config = dict(
    norm='rmsnorm',
    norm_place='pre',
    warmup_steps=319,
    steps=4465,
)
Below are experts of layer 9 (counted from 0) of a mixture-of-experts language model. Rows are named router (the router's row for the expert), up (a neuron's input weights, with its number) and show model dimensions 192-383. Each number is 500 + 25 x the weight over its row's rms, rounded and kept within 0 to 999. Numbers have three digits each.
After each expert's rows: "gets" lists some tokens that make up at least twice as much of what it gets as of all text. This comes from a sample of Wikipedia text that the model never trained on. Tokens count by the router's weight.

# expert 6
router:471463483478508551479528488513530491496517511494510514490510499506468538522482521499501540559479478518513497496527537510447440488453504475469485492495521491490518519472523520489510488524511529532467528495527485524501529501540494501468505490472526493467509502516517550496498525536542519510528537451498490452535511492498540479475480492461483479485489482483520511515458502461504464479481533530494521542484492515480506549505471481471512499476523493511511475537518491491456495483532533489514469517485552477484507468486540448490471497491521446531478478503515474442477500485480492486
up0:519517479536519521510495531461514509476522528518500516483474466467536522498473517480480483489501464478504489534509518518502490536476510529536495487503456494542477542483522526495499484503505492503504489471441475527523484558489519509487508455480511476520518530512504565513499528563493519476511483480466503492510471538505513491503495504504482546534522487514475552480528503475484515502483511538482494489537534515528541487508476489534525493485549512507510491523539474499498524482467487510514496520509489490535540504499489508516514490468488540481482501488515510545467481505508504468
up1:508492493553545519453506513483474501524499517490508506489518551477504518505472498482513512489502514503501497536540476475496481526485537502490506514507527488481514492483539456468460493496528501514471522477531443535500498521469507475533514510517551524516503489494513446475490482500515526516542520550465542487515535484532529549522500553478493500492488538496489496535488474516494498547528490492472501515489518521476473462479537481505477537447480545475475535463470475491503496454515487503542481529459458535553520506512535532509487514548500533511466505529515444518537527528453477507
up2:472471497533474449514497524466477530452471516576533514493476533478502526497500485543502501531496507542491513489506478466519502469500518503506508518485501521509474532511510487544519485542509519512503478514443517472476529524472493511472535548549519473504468514462533502512491495539505527485487522512475473463521478458505477481506563496508468516511464455550498481516499500546475508463532511550517511502463535480491470483541476475496509499557496516526537502520532473544513459502539485502504528491482485494534479514508503517500508439493498519442497502537496546488512525532524480531
up3:484469498514507490495513495482521526519525512511496505503466499520508545488481519543476452486528502535477511508460491479495521486542507518530516475474503501498460513465526555490491512461495484503475487486549520479472493549482495543466478522539539523479452509455500501464551524474459506506514471470494523493483507482523531475453506492504517504477530507516474485516519474505530511520516507544513488525531502538483474543507511497505475520472483495529475511489506548523495517459510498522497508427446476515465492484502504494482468507486504481507454565531494529510533515537510511489
gets: " de", ".", " |", ")", " pro", " States"

# expert 10
router:475494537509514487473490461546505524488496529493512467485527534524474503505498447472496516507531526483464543542534501437487478518480514488485500475513474501517495502517533470460474505557569477506474487473523534505512497442486522497500496504444496569505460536472480520497443541460531514493469539463509501524537518491471532485485490503487485531471495533476502517513473525502490507486516482471515487503486514493526536522470482505476508530476504465539523492538557471514482505526482488500485475522489534498467505551509530485490478504474532465499490484481516480476440522529495502481
up0:460490499488475505498494503493495517472449512516521492494506552531489548523495469510520495503495440526511500486498466498474509468497467509521498482529475496489476488520491505509499522471508483517488499495468434510481506494519479500524498487469472473489549486469550491528521501540520538500490472490503493478496485507499541484508498527494522495500447502491522491515515475515499517452540547553491517504466473493488486507520499496568519555504556525517547473499483468457494504497515491483514495515493501514519486507524526482489558494463521508541519471508538513469532469500492454479
up1:525490495531472479506512470513490469472531518478472511520512474494521533559492507460493504499490475499541514465507499504573525528543489554500513490480560511530550453479512513485498531517470492482497530465477459525517533474491489544509515529523462504502490517486518522519518515513512513509462552493453513521440521530491494458501522517527538543489476476465523523492498515519538525502469476463491523477513501497509471474489446510513510514507526520533475522499495514547540508524485471487496447486529490499505484524509502512516495486493537473540469504502521537501523497547491507501
up2:529472517545487503520467489502535481511502540550513510511539519491532461495505532527487477504483495508468521507503455480489456511488499534480490441541473500498516522561558505524513536498498514502504501483513471517512531500519474544512465470516511518507486480470517529529509512459498494500501470491495512484513491473489491483509536418462479491501514487492482528501534496473489495526497489508514478508532496480527491517483514506476476488492476490540511510496519500472467466458519452505443480537503445514525532500489514507503519490502456488494497500535516433454513453455493488428
up3:479495510513517482494511485530489512488530496468561509516474501504512502480496507472480559470491497510529493480491488531435443496500508510479515492516490502568511490504494489465524467520457462489492507499508501473489521467515515483534505502528462540556509540509498519473514502505495508455440508521448479502460481513483489465469499447513516546525481510492497458514472516491446499456493515482464471483500513495536473495484485499490474484523509508525457526497538482440520467541509504469497475506517523508531473463491526487497500518488521504552511493497499521506541514500530539488
gets: ".", " —", "ed", " –", "ing", "4"

# expert 16
router:489467527513503495543484482497462493492484545520502514522533490533503483483526518497494502465553479484461517481544487500533505519509483514523535521498529546464470495481500518496520540546538511521512481456516549528496468480536508470466477502466504526477467479517513481450486443495473482536533513463539445483467519541528541485515468478463501472518494494512498542464476494456524536485464509468512492502520502525529479456470549521449468485508502478480511500484477517481493499474517545503557508461523498462480507502495503474490473495481471521504502479511468510504503502526525528489
up0:498465494487512491484500496501534497495491492492488525522493470474494478521472473501453482475492509539473510460501489533491506508532560473447544469536518527517442545529554494484554511494474472489518508523520512510479476497505523464492538495501468462503512494509507446517470512561498525491477498495494465517484500529469482525487525494510527497494474516444465506489498509517494467474490498478492491532482474481488498524491465459492496544495501487515491525483513505464500524503439488456469570528480530488476478500512518478505534516454534506503479454495536449527493534524508507469
up1:508496459497472462496508484527524460514491521528421495509511493510506522520518471475510545456527485505529482529501455552494503506481459486511494484527514491520488490507490491500549535479472481531532493463463465489518522517520514501483521496524482516496535488527471491470504498532478500502512564531430468508521460546454505523595476536515480489480508499499493510517494502493485499481538481526522526481513497484534488484486501514505470524486519516483467459537483510456482481466505537439511552484512509491545494506478522484459494525444501478524477508491554473499552556464508502461
up2:477534517487456486473479474498525518466486472498502471503513540515491451537528511463485500444461525517489568504486514512493504514507477501467528479499478504508559528519519492501539530547500440485518467478489500470475504460512520465542495503522521509563506484478497492451515513525526489503494495505500473487506509532517508505518475471542490478486536487456513508488500544499479487538538495441482493492478495490503519504467503505508480490549501489485489516523554516520509543537485495434482543471488508464495485523514465464529507466466520514474488494467491492450520451506505506480
up3:519502461512501488501509500522491496519529490529521480491490470525501478538543538493487478558479506514534522441435545513484492507466480469484508486507511503493498552491560477541526459482532541509519468527477523535507544499449506483511507492479497503469473523527493490480500512498478505488510510519444505496471517450539475519512477490501479477487554512556512511520491492490534498531550507482552478551529510493463489493473479456511526488488486519486490469532492520531462474479536464473524510492493549455496484478484478483504471489505513480477503471491496475521499504478514499495
gets: " ", " (", "\n", " \"", "/", "1"

# expert 3
router:488487515476500451481510510489459527486523490514513536440529542495497500556523470490474491535515521473488521531523477504485500483475520505495471468470542547469496493461507525491507506472480504534463489531521501486486485460469483455518512490478511503503482491438514492499499466500437539474439484464505509508502499492478485521460498484481482499542542514463503516508506540488526513521536515462515511511502519477488501475481482493543477546537478456514512474468500498514533476507511476522517512508536503461478530447518490496458501509507496479473516536432479516507472531529498509537
up0:564524525506511491505529509456485529460506480448494514480508474495541467488509499485480505528529494530504504462505532506497509490491537507521523505525494520513517511530460513469522524502549534513475522516531435529511476485522489499567508511472508466515489477515528521517506471505429508487514476510546521533523498496508531487508511521494483541518558532473498466525499478522462497491465540546488536464527506526472488504508529498511521512512537478460518554474550559465518509507502500536489483503491489525475520509491523506477482522524499487500502534467476515513468486520457445500
up1:500508494494502513509500474527479444493478501464548547475507500505512496517524481543486510515488507494519468454454521509494500462533502492447464506491494459529488477490502445454555501495535508487513479469525508528511463485502553475518459500508447474495498465521504529531527540490487549472486530460488501502496532527507485490535493500498513527510507473498515457474500521522554529512494478506457496481468485482509507512495469502492478514526510484492478518494514521506521518535464531511526499512539501492515499462483500480499529475535527480524523510507487503485496451458484517519
up2:467556522464513504485489507529525510514505530496513559475497486554519483496523505483492526503475467476502487501503532478478487521526468528528489476487523537501469482486493535501521471506560514506496509489502551555526498474517509544541526520458486525494465486514480464415573510524498521468473505456546526497491475499500499492501470468484518519509485490507491503499533504506557514509510466493478473477502451501525508471487514524483480463545497511528527482546491502511464519520498517507476501503561535445508501463480522501488528488495475452513520506494509514486460515477493510536
up3:515530477481543515477463482487529512505527487464506555493531450494541496494505497511531491529489512485478483497508507490522482514477513498487485495503487516506505480516536503496509525454460449495503500500504462483523484496477508497469511531494530528486475477492475470481464520510480488492513505493520485529525498471516490498509500525460483509507490487483561506529463503476555499485463463500486481563508476487467484501514486525468463518497506515463488491471486524492483486525538505482482495484495516519515481485510447527464536496519492473511539513497486521506463442512516476545
gets: " a", " was", " is", " he", " were", " the"

# expert 5
router:470530540482556528493549463530496456500535494489517468516503494530492518470492472545536509498514467465510477524470500466503468511531504508534484467482449478501520503522505522470505462451487499514504509483489524498482489484501500498508486527538500527514460530510518469445568476469509509520523466490469539459480497507544536487483493463516521508489471458538484490500492475553526484525513508494477515563493505526525466505547520527484478533469453547473496490491485532542528504487520523488498512468528478467523449455498486470511469528515525472475467518547458498495505506492508515515
up0:500464474494539500501498515462483472544502504520505502471477504543468513490464498565516453474506487466509522514518516478510490454494496519499520498496497531494515478533463515468509456477534487482471518521544450479512540489488516520501534501520530473504501479505505555460492478539493464511473498484528527484505507477481506436493483502515513477548496526483515548530462545505474473502485512453516486500530467501530526544491506529486492494494543500543512490505521524471474527490534511554514502521479494493472466508515495541478508487513532489500486503499506495506459486514524505584
up1:523511482508453494530508494490504459505487500457439500536512580482508486494523476474459485510497540464492519490477496542476496511508488470524525469466526475518528456465484512497508493490492512526485497466493522478483524494504523461488503476508517494495448503496541508480492498508499460483492492543484518522496483503510496497507487479478493490498496523451481462516505477536498481471512515488556499508493537504506481457478502490543483487511469499510467544454502525549468516484480456487507511495452505489497525499469527476508471467503456479476483520501501514485555482504512491493
up2:492470503488549499525495474485465487519510498449487481454541513465501515490457497494521477492469517465494483513494476487510451512469552490498477537485528510523536512494506501464575448476518469483532490488477474449517519446496519499543521496437495470501521529472487536531453506500539519484522520511485542482505487493520528491492513464497468491508492494508482488504463533508506495472500492508475505510487499480516540499476525441531480524460536478526510522486534508497504522490480481503491497519493509517527481462487520510514456479501532485456517535480505475511512553504468531514
up3:491456552530454505528493510517506504511571518499505533477504465507461497508467519483534450519560468535518522473512490539499515516515511493493510466544473497487468472502502541501515465495511508541538462473509475528520537509490465510483526480497504504519491498530507494495523497493494487488483520490481512481459474504505518478509461481504475456541470498489458497489493533525433533506495552487484508458512437499504492531476524462483457502556482529546466503532509571460508499502512472479512481497524529515485544524488511525540489519492513485544451503537550514474465483471527526534
gets: " A", " K", " S", " St", "-", " E"

# expert 20
router:505517493473532527503476487522538510557482517486522508465502501514509488532522458480466528526469461505475533481513509518514518477524474485464493497490507472512513509479496459502540524480532499470517492508497524529494475497471487475506465518491442466476540506540475504514500512477474549459473492515525530494470493476523500482498469512511444513484462517530510484503507491488481479491449479469486521489502507461497511505540474531505471488494523499466473499539492462546499467515499496521512526496509527474513508484522500448487498532504513477482545523522469458507502489484470514490
up0:528492487500480512463512519538531477519506496505491474517499532488501484485474525507531458528477510495538511459504516518475483528524502501504464500499492523548503502518482494518511535531499464523510532460526536460485495497540510459487511530557522439556507457486535490500464463466516528511462492490513486479526455522507497518506500515496502478502520496458485479508497510490503489473512516472539513484477469548526524508507493486528496524541467510504437498507489472519522517476516521450513476517506465510500523474527510487514509458471493497506426501518514517514513510496522513529
up1:507489487486530492517525475528532484467507452500521528514522472475497479482541526503494499526489524498518537481467479510472507517465508575512461471507504508533539480490527482490488512504491478491487478489542534483470518520477494496509475489527541558513517492546532494489530536505509491517525532503522490499505484480483511475504502484472492520529487499512523507493476511448510464487530491528495559506504518495512446513522498533453467493491510500514519503509567542525500482491503545487495518479485490503489466488504497485494478503513466506425467495512519519487546537454483498543
up2:549461522510494517525498519473529498494486496498545488488477533494491485451567509448482558489505455518504483446472497468548480460526485512480479505531490515524512451511489517512506496498511531470513505522531523511522555509533514540516501514492502502483457494493482550498506487452508548549502479512499474549504439521510524492501481482529510471499496463498539452485481470499476496461512540482486517536473548519507503438523521487530518502459449503522464535522479525483542513501442495509513501481499480536489495501514544481556518529501505502467502513487505526492541466539532503488
up3:470499526466485517514457484508483484487513466496550503499512468492504486540539507512559537513491489431532508471476447506522497454536467499510447487500520498480471521522565490477539518512476500472513511468491474487507505504479525535498508525497501531470512500482516494514550504505526475510503480489473441506527523527495501458478476482552491468546543451492513453477504482498529489501548457468499469478476514484517504515496515459482489493487524538516484479506455479477555478486527500451480506557496513518527483486514461544464495498494483513547503511565501441501509464481519514484
gets: " |", "ia", "a", ";", ":", ")"

# expert 17
router:492530497514514491516509516452513489492483527525484506501467476519521496493554490502479493498460510516514521478510509447529532500488521522498497519493474470533522479498470487507478520530535524469500461480480483523478506569505470562517478465520510536539472512533470543509558457550492507499537505501509498503467502499517502472521496480518556505486471518561534512456519466469511512510486475496495531553457537491498522530504472501530502459516487492503536506465492517491522526498471533522458503487447516502491476510492512515494522473538482480465549449532485524499537507473507475472
up0:491530554483508507519495512513471476483502477526494469542493527502470466441508518446515490499485479474492484497462485523516501485487461532503498478525485477455493478515502519477539511487518502516516506490500482480540526517489520492517452523501492505496478490492515511460506512466503471486461481437493504471517500538485518524512500499561492506529516511465499532498464501559506497511508493504557431527538503546551524571495550491515465489537506455469507491531490491525503498491545503488504495435496468478482513571475516498492492442509454506473494490525491521478493490518506520506
up1:476480513454529514525478492590498529532471511503516526436503485507489425521507482506521521510533498487544488477486468495505527492550486520506496458490526508502507481520524534487525478467534472538507500505460516536515466503516497499477478526506513505535528490532501516489531504506473533505502537502493478478470506494530510509483486505546500547499472483526481505524435484518554469487458498483491493501483524501486491450485553526528485471484532523502491503528492501545460506541472513463468522496497499475525479505539443473403512514509467471524506514449471525515494495491512545498
up2:445490472486462461529492491489524489510501504520438518494489505515478509539480492497506527492502489468549488471476472485462540468520446549510514493495459498454458515486530484513540508522478489517508490476480509472504498517540503492485530503428490523526526470513517478535459528515557497503475492489514483498493475496511515488512510558498490512496542511525517508493514513516480533463502518541537483481570523485496492508473495500511468496524478465475527521512515510491465502488496496488498473459460471491478525489464475494505474480499543502518498500455480523496554519499548531522
up3:515553486463492477517487467505488489517493516497438452519479482540518506468520529482478519498485455488507470480478501484485484523495496521483497523477459517501518464567495465459482483500534474536498455481484517456473486511483536474493459480473489484489517527533518485519469486504444536515473510447487509493495486441544501501503497513486514517513534497509465484512487536506493501493496472538469508516481459474479486500478486534527482483466524506501518493455503563535467492513529521488534527464466509467469476521462550477499538508515500499443518517509501545521498487512510523548
gets: "s", "a", "th", "ra", "na", "ch"

# expert 7
router:467484502507537548536515528494482527504479495467465536533534514510431499490472503521515458521511480467515462525456509540455454515470514487560482482515527531523475476500508467503483466490485488525494505477524509464544489501511522463462496485533529468510490493497492504470465535484526495508535531501541446481489490484502444514544515505513485490535526479484515523518459492519510529476484482484541457489525486469555514439542487484488534454484528511481464502488490503518478498520492543452500524531533507530475504475458495555515476481479498463493473531485502471490493505471523496492
up0:496475525487522519510520518510525532525493475517507501508471498483512453510475488500511533493487508503474461482523491532496563488510447513468511468463498538534460514477513478502522486508499509539549486478513541514512507495507513502480565517530522479508518515491508513502462516495490467471527535492506488522506518500450489519505508534506528473530483495497440496479545506488517482555464487530504511487501487505510512460515499553496492530489399471520510559540474487523425512485446489510477469527502516558551481556488473518508469491472526524497509529486483501503512543496520511523
up1:505501511543510531525526483502503485493467477523477493485480504470512544493509543534484505474507505488498449527467459526470491475522504493521502485467483482505500504514476481511501475519508490503544500504509458513499484525469476501508510539465490515492537486513510507545515496537484529472468467529496506468498475507550500508482512538505492536505502479541472520471543538480455507500473517496508490471506523544485529468474518493484531487502467486525477495529510527534445531523506507511482511508478489517463438508485478491504506546528474531477475505489468476506444489524465464529
up2:481486484505481513458492492488535496529496529510427461498498535524503507537516485499474539501523456458483498532485512521482479493534492463501473430500503477541493510511462475500447512473500487514470516497522460521497507493493486491462528499508469527479467491526493488475509545509457496496499489513508510520481551497508489493498508474530525575490462500519490514518556518514524503487536525505497543493501536515456542509511525513544492494509463524505500521528467468517475532500497495545504529482504516488501482486526516458477476506482511520525517498528511491503526457506480542479
up3:525490483522538507524493512509503498507525469501470513443503494528467454526472481519522515517455532501521556487497516508502483489483478498480484469529492538530467489491542508498519523489465507532541502519456532489515524493548475538501503493507531502478545523532529491468478520461505507501523509479536493485511505438532490469447485506522558543495489515513487507522500489486477468504488512544477487504508495496488482482542553529555500523510532506477486473527497466492481535523477444542500520494497519521489477495494508508497526522485536520512515505496491511516520499499476490543
gets: " ", "2", "0", "–", "1", "-"

# expert 0
router:527536526530488486468493500501454502499496437491528554451548530496467484545495531484455518479522487464509500464536532539519483490479502504499518505518516536456500493458495530507492475537531534493485521513504501502493486503502527454503500490460517517497516527475534519483509466498502513460481470536544537473470523490481530514493482500521492541526503543485491469517464517476499482437470543505502487466503505488491538509459559520526458513511460522485548523480503475517519454473498467535518543527498492525450516500512520504489485515512497498506515526529493484485482495522482458511
up0:477535559514483526485484488442487512523512476469486514492493496500515510526484533534486520501480429488501515517512471460509495538453545499531505529531530520504450456538508459511491480482499515526508501472483500541543488514541520492540455484456545509499461491511505507482534585501499496516512454484482513485520546512480524513490502505534526550490485476513547570506520501540551538526504496508520480495491503487549481497479528517468495498537541495496505519504494511492496485488529499473481477485504470515504490520476480503480503505511481520543463497491491505496504524528511492519
up1:513493495481494495478526513444488491498458511485503485499513510520507467477501501454454439482533508502501498482504542478505497510551504477480518534501515494489453496498486537500526492516479511483507525511510437519536531508544501503500473470495503510474509495500555481500483515467512494510483568487541504518460480480507514533474482502460539481460503513519517498519524481535488456504503463514517517513458500531475456542502472490485490537499518497533460507541462514458484484559510455542513564505478512486462525488487514502529495475501521529506468529498485488499465516496493543496
up2:513506531474439507519498510530479501531506462501489473498502524481466481492507502456508505505487530515500504517481528493486537513529497456492525486479513490497537466518519499542511474475466490497508471523487491488473539474506478497537468486491482513484473476508503450519479518483487458540478487536532516428472530494518522450467489538535493469566502505469480559520475511506503495528484543463487526490518509517493523508509442531477501511486554511491451498505486510486470452458504524511501502522475515474502523477487506518525501465482502503495515527484481490478451498473471528517
up3:522512461486539481500477494499503506487501503525523487490519470477547532542486447482493480492502483473508498492479495481491479522581512483461490482484510463520506529487498527451516490467517488474481483476442484523508472448463496508485503497512485509579484498504522450472521485517473507457500527497508497472495497503484459456498500478511505516522520503479449493524466519513477504483534513472460470550468485499495512565490513505486498518495557513490502475527469476523506516491504504505491539460457499487483466487468461481480517476476505527477536473516508492500528501494502527474
gets: " the", ",", " and", " The", " a", " his"

# expert 15
router:504521487561471506505538502527476485524530506479519496490514509471509458495510498529490523513494528481539483445520487524523513505488529544493494483512501528482542499510538460526525528533469480495479494510521477483509520511534471553475483500475521522522496513488516500491474519523522487460500464474537442537513489518514444527488555498528509487492514474471478492459523509531519475489524526503488487491541508493480474471482503475476510494499527489507509523497508481496504485503497465510478488510495499473526491527511520482489465457548530525511506519461501511534531510456509500535
up0:490501544492538508528522497520527455496523517491524525497511499529514447464539506509526482466516502520496458480510490494522558506467508459447492510555451533460429492477493537512519461496475537490470502510487468427471516511483505505457493560514503521482533542520491529503516521484489487487521488542512511519479478480462527518481521537492469545474496480527481525509489466505476495514462483509540480538486494459487511506502479462521512490468499469522498514478511438548497501494515486513531484486508489523510501486468478535506485478501482500456489482510541504468509486513517467510
up1:518476483502534510491504505519493523478548491477477519494485491484502488481486556499501462494528505537507459477493476512478513480527495517524464532521475537512485547518490539518546473534496470481468521469495542498530488506463512492468473517500496528471532519535501460502483500422505528507474482501496520519461492544492518493502511473506546480505516492528496510475483478483471498514507495493472456515518493501545523503490539506516492466482510532559493469481468467518538481535519491496526478471500510492499556464468486497459469469498491493480480469489569474532463471559513452531
up2:518509531473511475513502489534538494500515536489476516519473572561504504507550475488514447462454485495468511480502471472515539548482547521463541510531492474479445526517474475521522510511504512498533474511515489493481501532491473517442494518516487494437507541531499486499543510512490512487489476538482482536485474444461526499492527536532497522483503501496502476504511498512524494466520482539543506531497493517508539478543560545497541490460473488483465544493537502498493452528474473496533578495470505459528458497499466505503518533519498485534523539537519456537510476500494497541
up3:516481484486491454502483491458520473487545498476448565502554502497497471521486472536489492545518512524494514466474487452511545528467500499491531514484479483501468523521497478475499510520550511519459535496492501475481483527498480521483492489503485502455510468524518472531488516505495518457499469537504455534482485483491545468483504496490503516507533513488519540465543475464498500462542512515502532501494505509487478464510492516477526506472492476522478483492469459528485491501476501492475470504464483492496546524454488520529507534474502496539531519536540501510460519508531478445
gets: " as", " re", " part", " first", " As", " number"

# expert 23
router:520482477500499520469486510508473493509519466469518547508472505473462489530485491482485511521523462481448462479524500490493492489498550512495524502518487512501469496524531470506509495539500512490479526528505540516497491489513510492507526484491535475458536489534515464510461517524504484496459506495514448543470509499499483526520538534456512457500484478505476518495496515470495514519508529458506494478539492482463471518448497500513483488482540504498526498470460518521458484470532452535491467526466512512476513526529457469434507483455502484512476471502509502499523480545501512463
up0:474544524485492504483523484524476550494518513513495512458453543493540469498457503475537517489515522483496472479516484487498567493517514494484510502499464535470488476490492509451529514494512520468520485515485472499482500507443483522506495516493447495510495478509478466543519530487495521521495472516507487481496506500530482456515538520481459532480541496487498511520487497453458472480507476536500478516483486519465552499526566505533552532442517473570526512537495495510465503514500511534522529537496502478516508479501546475476537469530496515488482468523507460546532507522499493485
up1:527509529483505448525516505472508483543490493467470511499477463479513485453512486520518513517468463488503517510509504461477535493498491552511491500504504501495514509556498516532532523489487494509505497497533545472540454541496475525516502517526507519460518482465519476546520487487472502485476517465511503469484508499517495492496507497468508486519538507489513550504526543497508462484523503490570510462489512560487487460499471520507496476466467521538516494490508506510577450503509505490489494496481514458444503513488480465498505504457497480509500493502510556453510520511468520516
up2:494496501490468537494510511459461484475493495494495512519510500475536501516520489509484537526561487490511463539473445497485474461457538520544483516507490550485505492503509547519546481482511495501495515482511492541474516547468493516510496466508507534467495445477518456500489461471495494523471484500499514520487522496534471473490508481535477497504457464443510472498503498489501524524532490500476514522520518490517492498521523529506472483474516483496529432513494513557501457455481521514529466462537459503511526513473492518481536493479521519499480523529506518539546515519539478492
up3:487464528472519549486469498512479502485499472483474486505521495512517510506524486527471489508567478495488518488489517533507463513482514500497495471558466561535497515500451507478496488512472477512523481501466505495498535505537506482521518516512508523553530469476519524479485550496505503485498531471495499439486434501476506500480513491489471475478516500500511462494501537501523543483473490499551513548529467532493502527552468470444498468518506496503540502522520490524474519536562486479530459527504529528500487457439519503499521528450518471546469480541506523473499499511528483485
gets: "'", ",", " that", " of", " where", " after"

# expert 12
router:516494512484512521474468504529470534503478481503474459450487504516509487571501480445489496514488539489454528477483514519544460498458467479460504529501514545507486527454539513468476536502474481510508476499464479510518519480491496474498507487528485461490525516488465486491493542471547463462459504517478532476536520479501462483466476525508496536534485472483511535521541512524510490504478536487489481521472512494484513478525481519495505492457479453517487536536483474544482521545480464508517488521513480523489511479479487524491509496493505531505498525460504500537476486550474487514
up0:502485564501484524469477464468476512460493510492509485504534467524514484545502500483481516497515482522507466506517506529518516511501511550489486531498548490537556531535494517477518491496530493494514512490500505508505529504514484526509541496490515527500460475494541520490550471500503457520493465538475539478507522501507464488504524493555481446551527476469490502453522480527488520538508492474500487483523522539491503521481464508492475537499471520545524528530502493537486541479516482460467486514428470482527457538459528490496508489476486468497461483539498515493532526504511448456
up1:506536483473468499492470531486508543493481525512510464532549510533486538463470512504517502464526499468506446504515492457516507532493499459457531515487513470450490507487468473555523523520488502465515488535522532502495492516479512487498502459463539493474476518473518476526455474491491480555530511499549485486530506495509522464479504496464464523496507522504511528538530463478487521518541474499486514507554527548525496524500503465514511518458502489441490501496500503455494502471559516515524518444474463470503468463525535515503496464496504515506484494458482475483482551503487503509
up2:515484493523464437501514477495495470501488474541508547515510537480548489507506476504517490487475489529487564511498486537512495498509523512544516501517520509498481504517486534472506519491509501528528526463527481514494479492516478520513513509487491516532528514488486488488513487510502484521492499497520456539534508487492429501483497528515496499499481480516519523503468544514492504452465500479535511502501483481507514536506499568510477481525429497519495482496497481485534484526534472460532492500544508521484485508531498520500526510491502477524455485477529483506503484516444531502
up3:425467497519501485507541534489480509467496448551505520498495487478498511508522495540458498540501511511512495512489496506483470519498494517501455518492488511538494500495479504501527536498466472535469497494507510490490455470537497498522454450507534495505482504486510489465457507526492498489483527502487483495510486524482480499499476506500563539514514419482531457498478511497512453501453495497485517477498470509482508497530444526477496502502493512442513445456519519487460488526539500459529500482540474519539502524541527513529460484509442509502501492514517507463490499522516563544
gets: " |", "|", " was", " is", " and", "-"

# expert 14
router:466484503467522510517508465474481505521487528495465529518525540480507506472519540531477502507529535524482515488468484498520508471473516513488498529477498490527457481540519548513484497494508526458502473449517526449524502480531498448511505472495539468496454507478519490503484529475480509528487502500482509515524515483470524525537506510512508479484502518498528520471500457470506538476526479486513467480532484508545457510503492490491504454492531514547467460479516501477495460491485492451533478536497509462486485486455450558505484471528524494531480446517498495481494513483488461500
up0:448492501498530481481502480502505453477471492475463507499452496504524502520509505465463553526475504528504492449484490513506465528500501479469484496484529536505522516522509523530520519468488499572486542511451443474476523452509479510510497491491507535501469515537495455497548451507464506508496488440489488500487481500518503467504473485544486500493474487493488503532482496505506508511512512520498510539504503492479479527486514512516494477539501522482547479530438510580497513491513498540525496476496510506482545537490466478485517529470464511467489494524479483550547500502536486488
up1:541514471489529558487444503512495496516530503502501476502523477545489525503479503492478525575492500515485463478523517503513515496521516518500511489469477477504516501482517512520468494462497462498500530493476475543501517529505513474490487471492481472482544488498489445499486520511538471488525518517452511495521462473541481474476499540478516522548449455518485514492497495551471522511470487509516518524520467488485488519489507471473466472513471452520520490547481443479499519498503532458503470538511462435496469519479510529493475472506468550530496481517526498492501518485486526489
up2:491497439466463537520511516486515524519489478506526503509520554452489525510507497481472495509494518482536536517489491510487533517513524527489518481494522529458457475522458512480551478528516481493571480500518493500530513521508506514480520529494514493495487508460480474472480540450463478504472531505501523472515475489526475507480514474510489505487520511530493555513509468533465489478502494557513524527487509480463513457511471488497519471500487487524496528502511509506499463508454559474509507504496511473469452470476493534536511492450512503530479479472509458558554514498498509512
up3:538491527513498552466453565494535549536483497530532441515542470511527458514511520496517522460498459517509495518506476475501519471498491488521555467494478491484532500518516492492489509449551519484477548529512506535476484510492518502462512495512530501526472482469483504519457495447473494499492468491497515534486511492499492483486553490478521502531510478516495489509509520484508474495493491503445510491465510527499459444577473522516488526471500509499506473475494489467516551459481471491527479508517488480509505482530477497471513505476503520526487502473514528470533476472541493463
gets: "1", "9", "2", "8", ".", "7"

# expert 11
router:523453500494484485476506503479504488497463471512473514549512498488503506499483500526464487509493509531513477515450521500468511463511514526477455513495493480509496484476535557495520476541515490485533494521518499491511515497502545473512473504476509548480530450504478515530487523462472464507482517478560477531540494468474533516515490526445466501530457496491443473551505493485476459505514486538492520464526522491479473490517489541512507485500514477501487449490502504510486498491491508482475472477486535506471508502511522530497499511462478506489502513474535495465462494528492485476
up0:463457499479489469520485476468506490476514507517489510524473533526498514499508513482497493487489522530538511497521477499473502516511475494493521495492498479493524496487521506513496511506511479497510470445468509524489485509526538563447493446474517477499493485511561528510520529530500522525492465460522548459490525478512485481536503546474483524516492464489498507525493524540496479478455472561499539490463515518525557466492484533443489505469500480566498502509514490502455519466519509437471497519497476515499470517521497480509477494481519500468463500472480507486511513473486491537
up1:525477517484502507502512509513511536465509503475531514479489492463519548493472465511507514518555476450507459500558507495483519519477526469522507480515501521474513483533502513502521552488500500481536466537527526530494538541513459464478473476512521496511496466507505453534493530456453493493510532505547478424483524479531512524500477478489524466512539500479454523520496465475523520483558490492491491480519468475504501529460523506448502524495530524471518532487476478511470477503487436535464502501482487523489447481515525495483522450532556491522482512508478490513500498525503556495
up2:462516495485503488514479531497507523483526475489482483503489545478485502505515488491505507506480494521540507483455477510480536496525511498483549523507507507518467519502523511518529472537443515461544461486507528487514537505494507525482485541486550478517515532460534493529485513499515525519509498528528490467510502508493459521512498467481531490519505495487488509511524483494502527516460518545518485493465428469496481521432523484491499456502479482479496484426518461444466468496490504498464478472501513506537523461508474514512536513511515504506502512526486540504519460504484527582
up3:470497541551481511504505480534514463526507491508524494521484454519508483450468521499496457498518480485538500535493497501514477486493535506464524512546485527508476474517531491471476468555437538471535494532504500450494480508514463535456518488520518492551549510500524511526486544490521497492506553499482462478482503507516455481512495508508478474525474508477522493481488486500461481530567484532504531516502473505481475509521460521531508494501496532515524510504470488499483496469511477521435500565547494517523511528513514475539494489468551531529465472483519517503493502491494565510
gets: "5", "6", "4", "7", "3", "8"